Experts of a small language model: 51.2M parameters.
Below are experts of layer 3 (counted from 0) of a mixture-of-experts language model. Rows are named router (the router's row for the expert), down (a neuron's output weights, with its number) and show model dimensions 80-159. Each number is 128 + 32 x the weight over its row's rms, rounded and kept within 0 to 255. Numbers have three digits each.
After each expert's rows: "comes before" lists some tokens at least twice as common just after its tokens as in all text. This comes from a sample of Wikipedia text that the model never trained on. Tokens count by the router's weight.

# expert 2
router:080101142051164122161124147143104128114116068116142146158164121159124210156128140130121074114157127165067149094111106081106167100174067174206067088093120157075183109086170159070125139140128135161067133115120063108088185102158139090076115132
down0:121129120146179165065139182135114136188209141130160106092181117190112118148106200151135092145064134116066150143136180143179131139099126073113154091120118227116192141113150112120143149121179144074124058121133090126084149155134161122119122136
down1:124123139160048135145148142157153122171094137175084096166137081111094162153117102103157178160122171088095125160087111115161121142154142131102139178159145148102086096198117176162164130143093135142134144171131132137145085171120163055119072136
down2:129106114105150122089147141155139119115103160096173152111082085125212124119143101072099110107122163153178131116154120075149175147090135078171117105205094100132133122126132132101138101142063182158151097137151168122112161108123167156134156133
down3:102163146134116139123127147183159086221137153083116120182172127178130105134134112099122150159148138149181165059080140156141169064120100084122088150115097092151107139121096080162127146126089072118132071170115147089137176165147087110106171122
down4:138133128134107149176130124163121113144094141132097162152122140110048129109115216184152091223130115138154154199130221114126109150122112185105067177109088074141175133136110154161160154136085114105144130081168152082208138092124161150114151136
down5:116115168212096119153154102113175121113142096142142126064087124110126095099144077121163038130124147166148159128145063152130184121089122162127103127176132123144078138067131149144053150151116133181123103184155088140134120098137076132117108090
down6:123122143177148142098114093184096133096153063130130164152179155148137122145074134133156135130126088156101131131118143107134112110133130110111159106093138119139131122133096121143079112176152133085149079129126091079085113117126197157068161185
down7:173137047122138134100144077195144202084114079131122117121126119149167146114111137118142036130148165128161181073195093118117151105120053095154182124110094152043109132148177099098132155116137113107109110102055168143135123092128181148130187106
down8:131106107146137122127117147135125201135054105123121109140175133125087106104102146153128118136081117164116080111156083128158174095157134099207146162153135136142127070142138110080117126109122104071133100191074130122124180114128111107064165093
down9:110102140114121141152151137081150084160099125198144155037114091115098144112155047074097160137111157136077170120123100151155139152129081129137088148097098137160146094095074149142135123119127166103099108153146085115116034084135050117145110146
down10:121141081084111117127187119147082132141112123121138176114140117123207124146126134156083143072109107164104119137126074069111123073123084117145123115135122102051113091175147213126151090103137129152148150158151192155131101116112146177083099093
down11:145091163175123137110090160152148130133160154111168140156136157160159107155136173131133083094104108130143144105141071142171142150140133114157125101078112171170122149189111108160125106144120142192111115108168135099105085098053132112145157118
down12:186109102083127174120116128084108140112090117156127089139120138136115077118129079186071146118064142077092104112166119060103137089145135158135138053133136135158152079098097136103093141093177120113237156123146081122122170114154157137172119228
down13:130130104170182112126158146145124118136163107106160139178126127091163102151079161116130111178199134115141153125097145106161158119185101156105152123111158120164172177169155141066133125104157111083142069157121165113161158092108152217145115170
down14:214084124116116125099114086180109069135091166171173094155103156115138157163178084114147113128157092116117167152134042128090106120087128139139093069128152102142119086100165184119135113160195125173153148074156090160125162124200156111149189113
comes before: " the", " a", " to", " his", " by", " an"

# expert 4
router:098101145069140123136144144127117121163169129129142142125102149106144138098116050088110095093118133102110127117083118148144068192129100190064112113168048125161114216180118118087160126169106115138134144176070128105139106097159155111157146120
down0:133175144136193049132087111083140146129143115077103138169119087138127148147148106171117117141128133123118160095140127170150105103162077125114132137051148169142157129142093115127095125108116142130111109144101124149139144086052134110102141098
down1:127125136125101127135129102161158173103176160106101074100154066031130133115052104108126109103119101144152095118076149136109166148086138107164098147131146131164136120120172125101056079197073093119097055156117102162131160139142104126083148146
down2:095153127135150113174124131091171092148104126063111178121149148127148172145122124092098157134108061090153164137132149110097088101140053105147037199171128126161150114113108118150109090146162122087131063140201124121161080134219133173101112113
down3:147172112125127129149103156115204118117131143094180162074093080164116144068171197193136155114120093134115158126176135129162114091165159133119135122107077150079136156134106146133131136134144127068136060129118146103120104128118154093134127090
down4:072120120126090130146072160116070118157114182153180111147105087084139167097081101135123113113166119069119090137170153098081181119176066153100135085152091115190077128140117147143102133150091161162160146139152109112125081156141139094143175108
down5:149154150091145146137156157104075143105123124136133134143151097164087187143129111174175145138174157145064049130159107095142111090068062101179140143132130089132190108196149145170141181117078109140080153104130116070117173149114141158091145063
down6:124140089110099186115189133109088147077170104119162197119118150110132120174148066127117152167131161166151138163127134155115136182150062137099120150121126117179110187090141124119119118129141107100130081109173122131150099172137167147194044110
down7:148108119133094132170102132179221131122111111124095109112144170096158149116078113160114148124139202135099161111142130150187155104102092124056109162159144164150134105142080151100140124137110158100137120143167084104145119169137136074183158118
down8:122142064110094120146140103120125121075108103061195132152106139123134175182146107097144113086143155120136202148102087169107138061135098132124093139091115124079124202144152176120116119106097149120149116111130143160163146089162115059113130145
down9:142140098098127132135097167119134128144151188122127141131126112101118118094143095153103172134166062100155142056082157139160116116115146082123108149126121160087162079126142174175130177137085166105088177141133066121150079137047093106135109109
down10:140135155124129186137109110067046150108090173119118202186116112074135147121072191103106145061109166121127143152136135159054207122134198101095155148147148156107108081140088112114138149109170160178123086198132132112089116096125112107122137129
down11:163082101129137115146187066130181173114076045165163123123138142122113105194188138095102053168099126176115096189136113117150102225124082147081147087082137079169127138161106135097141171131159150118111131133134128147101154170147138101169076135
down12:106130085065117099086101106099083117130097124110183079119112194082138134148127106144102150140170131140105144147128101109150155161169073180158129091121086121116100177141088118160123108040166140211115172119126154101122123156166117096111066104
down13:125071148126134164130167159115109055123093162147133095172124164126109145137127181095105149112136110093183153145093101122100107084114074109103125111140128135140132078100130127113124180159093114097153119190169170137187096111184122159098165143
down14:177152090147113080183107064068090158146212100141058162138132082149134131148140103130106081147148190136182114153132140095140080092093078208162173133149130092144117141074155106135079148142122117106113086125120140133124168114138088132149096189
comes before: " |", ".", "1", "2", "%", "0"

# expert 5
router:149129116109067142115171127065175156133151133117143091177147117154124172136120114158108175110128104174090095133149133126092184126187212150169153146092173154115117152104173146093104175150159184121167125116138103093112174119101111131102043118
down0:130114125129141130170112084152118142111148144134105169112075153121141124169122120162138111146148074119161162171162180112091062103102146143150177124124104142153113138167097152107173156195124115161092188113163125177150136194077135115091194159
down1:059118088130084143147130109148154124142088109086183120156165070120087130145089178090121156136156138084064170161143159195082202113137133113134121143120143111130099092128123167179147142158141128096102110103124165102121087081149123156137139103
down2:151103118137087121104110110109092111133104127120137180095143076125127169093134093111152068124085139158103108123134104126166101148093114167106030162146042120099119096099148142068160117133150160095135170122110132098152128098077201160139168157
down3:173140108096153101117134128047187079080120089114089095123148168147150132142155074060106150105106143120105099090128182131143137172126154126097194145080152160109108141087159142118109183141099066095162179149108077203115133134115172105083110125
down4:137167143150165071156105149130161082094125093166109112182159102161149137088123144125077136104143068162146186136126110162137138101065116140122088153141127189095073169133160071192112131152158091064116147120077181148160115168145099183152140130
down5:122133112125125149134150192121185093098083139116160119136113119152145167143106045093158192123208163146107148119124150162173134107063123159123101097136176111102105148126136139142117189185100142120070125131147108134095106075123141110109083128
down6:149087118151104086129118080073172131139098093086113142145162178118110184121143082110124180141051183133179130120187114096153123137112133159143133119157134135152109084135077114129134119142156102134129111116120135154116108135085135091165070197
down7:124086126121070129145095188132154131103170133111137101179117148123131126137123167173151088163130119129132132189154121127121142120138120191093104147080157112167186127120124164112144113090127101147114123143151107125122103125116132118143129124
down8:127133103125115173177097116110114138085100163140153141141166114055106141136159084129172117060118157090214134169128123073160088162087188074100107189100138090124125195143118081160111089138189154180086148194130123161156138122148115124127182120
down9:115108147125180140123055115103172172160125104206136078121103158200094095084105126088132148115129124069131161159092092126099096121172137160139093086130145152174124130123094115082151201109118171082121139085109109142171164141194129104201111102
down10:110153106164144111166139109130085124149175237155106049057149164020149177152140132175147120122114150104103109189096169161175133131059117137140094113132074191132168129127186121142059136089092144171131132098155168135114114134131086121067125083
down11:147148146109177095159165121148051089117175134132121117115166104182120152124190138118124166137090108141136143124151138126131152102105155129143122118167107171132139076071064106140120096114148127147100116141099101124131118172154155179063090121
down12:141156138111099201131093117092097115133146109118117158135114146130130189130161094128169141165109158102103114136139102083094140131084141128175075111180124186100146099165138128133139106150169141156171071101102141144106107099143112151180221113
down13:125157129134069032127159138122153115133136177123164161101209187164170112105100153130120155183169140135087114169113103129179146096121135081200125177131178115103084139163142138074132106157105152108135127128119089104143100111149139122140154133
down14:137148119138116064166117096140099088123108106128164179168119109139141082164075079089125093148097133103094077147111103176125100154152190159125135159111150138128112092084143090114163171107114113085137106187137114122131118099123093131129113144
comes before: "\n", "|", "-", "==", "The", "==="

# expert 1
router:198077127098142220112192137098117122104141110104140110129134106137179134073047151127119120145123168118109154136046130110124145141150203144108086075217160112118067147118198118159160153112085057150128140171070105125146106147105118137108091132
down0:199169147100077173154098094116139114160114122073172140119184099151109061088218200128193178059105138110167107131102101161127100095105114087111106136121101124107079134130106139119141135113098096101152104112113131142172149161153139108090175159
down1:054187156132188153104088184136113104164097137100090143149164099116127144186142119057147151093147123105111119124165108097142094159150150221131123085106091115104154111089076161111134101118068066097165098166160136103096132135160061089137151139
down2:178156175138111123093120127068116142111109146158169112091164099172109158097074104165147181150138118112093215173106139139128170165100155057111151144128114087080108111101133081126140159105119125105118118103065142122068121129105169154114140097
down3:107133180065139198106134145089148151202060132131061175098204119171125163135107076126097144152143098096151144158133122162080136097116129126115083178126101092132145150133126131131101121120118105135150161090123144099138097158155163140200073143
down4:172135159126127183163115157094132116131149136127093132131130057163112135084128127075152092130104154139145138099136129124138087152097194075171156128143096133135098129074119166087107113160148093153138111100160047136094133138130093130161141118
down5:112135136157101159145115191097127107183136097079137135132163143136169119115131119158115188141118181124201122153186091153128151121099103129097114121174146159114131070219162070151188141123121125084097098084146148213152103093178090067117162130
down6:120139111166097109114160101121153127161154153125076152105150112137149084131091181100153156087128057114138166128047118201117115145116167042142125171131094125165129103114104111189110108137141162159112174094129098150117122064111122107098089090
down7:079094131079095182128115111195132121189124114135151087116153110184151153131148136097150103103121112118120148075144109135182138105130129133122170086155127096113079123115163058111113106120160121137160101115138160082130110098104170129159122116
down8:104143116142107167100136097138159140048153147149178137128171132105142115121135172091156181116136103051183116095072184151128176141140119111148129147148177182139109155084093144159120122172127131147193124135158163144170075051219128180078166083
down9:166132126091117108105039078086184061125153151119116109170144126117131142169181092121125101095133134166164091140089114092148153108094119164095068122140115162133137120158119136129091136187107151133123143113105116105095117110119128139073163120
down10:118118132185161134172118113134118091158099136104162126121095222150078114134172139094114094049151158131141139146113136175133137117078070155190139083097134186093125107102094121169130162151141093150114176110130166125124013105145174125083125121
down11:082098129097068147134108062143125131137183084125131168131173071127120103093130093141172101065145152097154158174135112120159190108077106149097098205086144118121170149150140162110123078206116135161131115132182149151120127130096150128091157114
down12:119140126138118123154068105117111122122140137127119025149120106152147130151139162109111109117114111133122132169170184176095158182141082161046124144049199129113122119114136114134113149114148119142189133159125125111087119176140131178098099142
down13:127108137146181136114116148100135112080146137155103152124147103135139149152132129088097153186143088178145156158135124091114126122179110140056139139095132137156128205160115123144108126166090140062145134183143089086083075146136158161140145065
down14:124134093157067207103097117122147112167165092139137059112094129125063085165127182130170156053150125221114118177129155103136091135099120198106134162085100147100138161144096093128163129114125090098154071179116098141150101136082145173120171181
comes before: "\n", " ", " 0", " The", " 1", " 2"

# expert 6
router:139095179106144172145118109117076121113154118178121131142119158118115139118086116091097126132123102140106089147103152132096149114133165152135142128116154147170149059158134136097104192088135086133141102140099133121102156151117074077152086108
down0:177122045194088166135195118152128137170135105163116145147160123196106190130171164115167118126154138125109121115074173151089141116099139154119160132151124097120115121142146117156105087092109123133166137139098178112112126025123119137161160150
down1:120153132145149192071112109086122139144126168209103079077065137128077088114117160139147069149116109103128125173154080102134142120133182108106119094132130103167064055196080126091138121171160167152106073176206153166077150112148099176155104137
down2:084203114164176085141068116128069095129111124105136110131088140114172118082120133078130133128147125121107190082104125152115124120097167115155106121178108112082079143139123090184149196088176126101109136138112098122122138126170063154109178107
down3:164106095112149122125145165083121133104086230163113134179152166114160106123100106116139165197092181154145171173124133112092120170116140139184065159129144118085110106147198108116129118123081169145158168142067157132129069133097182105126084149
down4:163130162137142120130164131159156116134151100086095157138112117143206121180091174130092183118099152139124158117185137160148149152130102163176074124084177107165092142118082167103128153095147086178180022137147144103182124065121109095102129134
down5:191125178112117081154116107125149131124063121119130066118096076103103114122107055089156164192108147154170090188137112125077194182133088044176100192176206135146068174122109131141097104150169073167136133143086115127167158122098126127127139155
down6:168140205072148159100236124110099162121141082159169147119158098142130188157167150088119152133240139140153122144128134107158106104112148118124121106164135141094132172090099089130206127155092181108124122143106200089168076125107127114185118108
down7:143065187133184141112078135106154091119156117143130096142125122115065059061134135105066151108159113081187122143178126091152061100105163157122149101082141173095156133171123083134089063125149155114083142152172144118095117136168096097128129171
down8:167103125118131063108113155163089134139157128109136090195126168124142081177140093115143059076108104090133122127133131115109117082136091189161124103096059124149117154147141078132109108090145192133190163119066107166115135103128159133069105134
down9:161122153138142171100153120190211136139131087165127132073167167134078133110119207175137172109135140151187099132112112188090129125148150103139157138090140092066134109123153081063112118095110131180112087198135118109119143158075132139161095117
down10:059084163147121091101198076082133103110142156127119146120122133125131091081129181120105138121119092140121102134155112174085160109131081107095155131100074096123085121163082162119099127127159131105173094175135148149148151121154159092149190115
down11:135122116089164168146168164126122142070171152116181128111090143130144087104113129160090146144056142073113163099149126112109072155199139123159168140090081156186140114203135103122156155106141145143147126087058139151186200079147191094079104150
down12:182094102089074165132158117110128174116173147106145129108123122147126133127159116085075099085123122128152172158082145057111101118132081135150133156101139110095175108099122156148136171138192113101180112088142124146110102143151131117176100140
down13:158182112180095157106138075135155150102170117121108132157200138111140120165136156094083115132119131110111134079125157120129140124139094124159130124158067114110175131175114113080155036194117138120113114055100100102149113125115136100134108098
down14:116098164127114094096099124140152181171073185124090126098106090157119112136110124093179115146081168109052125102165164216112167087096110053093162139140092179119185115167180193086108117130124101098095137069138123119147126170122123130108168115
comes before: " |", ",", ".", ")", "–", " ("